From a checkpoint of a small mixture-of-experts model trained on Wikipedia: 64 experts in each of 10 layers.
Below are experts of layer 6 (counted from 0) of a mixture-of-experts language model. Rows are named router (the router's row for the expert), gate (a neuron's input weights, with its number), up (a neuron's input weights, with its number), down (a neuron's output weights, with its number) and show model dimensions 0-127. Each number is 200 + 40 x the weight over its row's rms, rounded and kept within 0 to 999.
Before each expert's rows: "comes after" lists some tokens at least twice as common just before its tokens as in all text. This comes from a sample of Wikipedia text that the model never trained on. Tokens count by the router's weight.

# expert 58
comes after: "1", "6", "2", "3", "5", "7"
router,143,188,120,165,131,216,169,176,189,214,194,172,232,178,153,213,207,157,137,277,150,155,196,151,132,159,155,209,202,202,117,212,238,167,255,189,187,225,221,177,253,179,248,167,217,254,129,126,145,263,204,226,162,249,169,216,246,285,146,204,221,189,234,195,201,156,240,177,289,221,163,178,241,215,245,166,284,199,238,185,163,232,183,240,206,143,158,152,244,105,170,215,286,222,125,240,202,271,211,155,241,253,194,199,197,252,153,215,243,177,150,104,224,212,188,210,180,213,157,229,172,209,208,185,213,208,147,194
gate0,154,98,234,204,211,161,188,267,189,171,220,200,188,196,240,194,266,221,168,181,146,252,249,135,257,201,208,146,199,216,190,218,198,284,210,230,276,152,188,232,272,259,168,206,224,148,138,159,260,260,207,132,142,158,216,226,216,190,154,239,295,234,162,226,150,267,177,134,243,154,264,224,160,211,157,171,142,216,224,188,240,186,159,155,178,195,114,224,120,174,209,189,171,178,208,233,221,220,247,189,201,161,213,240,188,178,214,180,175,200,236,214,261,216,214,208,188,228,192,255,204,219,205,210,249,180,236,208
up0,246,309,183,142,145,217,211,125,225,236,190,186,181,239,230,218,184,172,220,144,211,244,194,225,177,147,237,211,217,258,186,197,254,219,145,193,251,217,151,216,195,166,178,204,162,172,215,187,152,152,268,228,206,139,183,248,219,244,245,219,192,160,212,229,207,170,204,237,180,144,137,177,170,144,194,271,269,241,161,281,244,185,229,248,200,128,204,220,174,211,143,226,163,224,150,147,211,223,203,203,238,195,228,251,135,273,263,209,253,186,252,162,219,196,167,182,246,247,179,208,212,266,148,241,231,186,228,120
down0,195,216,114,215,228,196,226,154,198,114,180,137,260,215,142,209,218,189,153,211,180,196,148,168,195,175,203,181,242,138,212,189,233,213,167,164,282,240,216,125,161,223,151,172,236,146,244,238,160,146,191,186,221,202,194,274,273,221,187,135,131,186,198,182,203,144,237,202,206,192,168,149,201,219,196,177,221,288,259,195,213,169,187,181,245,163,152,191,249,130,212,202,307,180,210,249,215,183,215,156,178,247,200,249,162,238,200,209,251,228,197,240,198,200,134,208,78,161,191,194,194,197,294,154,199,160,240,152

# expert 13
comes after: "\n", " ", "5 ", "1 ", "4 ", "3 "
router,174,166,121,191,161,254,195,258,208,246,197,166,223,163,225,197,181,186,213,236,180,177,134,197,199,193,175,234,129,212,99,246,285,184,217,193,154,214,144,245,258,172,170,152,226,240,165,156,159,225,159,214,180,230,166,171,251,218,206,230,220,186,218,167,159,212,238,178,240,203,171,165,204,192,180,144,244,139,298,209,166,271,195,259,176,115,223,134,223,134,179,209,177,209,173,164,207,267,216,154,260,221,194,198,233,237,187,271,190,239,207,143,196,221,167,215,139,220,201,203,223,251,231,178,226,165,137,268
gate0,220,206,247,176,214,156,195,191,181,160,154,149,244,170,141,181,173,230,149,183,177,168,154,177,177,179,198,260,184,233,128,230,267,277,167,190,180,141,208,199,189,175,214,158,167,280,177,196,243,226,189,254,197,135,191,150,197,159,283,315,182,126,164,156,205,192,199,284,243,97,248,202,245,174,181,273,273,180,149,252,152,220,224,196,206,251,239,153,199,154,273,173,141,217,225,220,179,213,177,238,229,201,184,58,116,190,156,195,186,204,157,243,173,200,204,225,182,180,141,205,204,219,172,185,174,236,248,204
up0,136,206,147,192,200,266,160,187,222,164,184,236,90,208,178,287,233,229,238,212,234,181,131,209,231,242,203,256,175,220,152,239,178,171,237,174,249,201,227,265,216,191,169,160,71,189,107,137,174,211,209,205,178,143,266,227,244,168,203,272,225,173,223,215,164,245,150,219,261,180,222,183,230,252,245,275,251,178,172,228,207,99,160,122,193,271,145,168,210,187,291,193,194,216,238,204,213,168,167,154,238,176,195,184,142,221,197,193,184,202,216,189,215,247,185,226,218,175,189,221,179,201,176,191,165,225,184,175
down0,225,237,217,209,207,171,238,170,174,184,129,252,156,178,187,226,273,195,205,233,150,221,197,226,239,239,122,161,258,211,197,232,190,138,220,154,203,187,303,312,246,243,272,179,210,187,230,185,190,261,228,87,153,218,244,181,249,227,148,210,172,201,256,260,218,195,180,136,203,201,237,203,188,224,190,176,198,150,251,152,256,218,178,198,182,294,268,261,173,229,147,195,123,171,282,199,201,231,275,205,129,201,199,140,260,180,199,186,143,175,175,170,258,238,231,270,244,221,186,183,158,173,149,236,230,115,230,222

# expert 33
comes after: ") ", ", ", "\" ", " ", "in ", ": "
router,202,136,174,165,108,203,180,193,200,203,120,181,237,181,184,117,237,143,157,255,172,171,180,159,181,137,147,193,171,214,162,224,253,149,217,206,187,163,167,179,178,186,225,184,243,196,166,204,190,195,240,283,150,234,139,188,250,250,230,208,193,200,185,247,217,158,219,192,282,166,167,168,190,262,180,208,242,146,265,261,140,194,204,237,170,199,142,168,171,124,189,194,236,143,174,239,226,273,220,160,178,211,161,223,186,206,176,275,220,125,193,131,241,141,185,276,143,246,157,225,238,242,238,183,178,178,225,224
gate0,204,201,244,171,211,151,155,161,192,200,122,213,200,186,153,164,150,225,230,216,200,193,210,150,174,194,155,212,146,188,205,253,201,220,175,217,142,173,175,114,194,196,247,279,171,156,212,224,200,179,252,209,281,226,170,207,189,203,183,212,194,160,241,251,204,191,201,176,183,153,174,154,269,219,147,201,220,153,200,252,166,224,219,141,215,244,203,227,242,165,218,258,196,237,261,151,184,177,202,66,152,147,230,158,173,231,234,274,206,222,204,248,175,195,203,195,190,246,77,169,167,216,152,240,132,245,200,140
up0,207,166,136,203,206,204,206,258,257,183,190,212,166,214,184,202,193,180,257,194,180,169,131,157,238,216,129,155,135,180,130,254,182,139,215,226,134,245,175,229,253,241,237,222,210,192,247,206,218,190,217,205,218,209,222,229,151,209,232,200,177,174,177,281,129,177,166,182,230,251,232,185,198,164,194,184,197,280,237,164,196,275,175,182,150,160,115,205,153,209,127,155,104,170,124,159,284,122,190,198,188,187,160,232,161,144,190,191,216,233,257,209,280,184,147,148,180,187,212,205,208,233,185,216,146,225,190,226
down0,161,218,243,246,259,224,207,195,159,153,163,231,177,174,201,256,209,150,199,212,265,231,235,222,133,160,228,243,195,271,176,196,126,173,241,267,220,171,203,124,184,194,229,219,212,154,186,205,212,212,220,174,210,108,152,201,219,245,258,153,238,189,190,206,128,222,285,175,214,238,239,213,244,126,199,122,185,228,155,189,245,160,246,177,189,155,195,198,234,112,132,94,253,213,254,227,243,206,189,232,178,168,208,196,255,239,232,213,160,240,165,209,182,243,181,228,194,128,234,220,204,207,162,224,229,220,158,257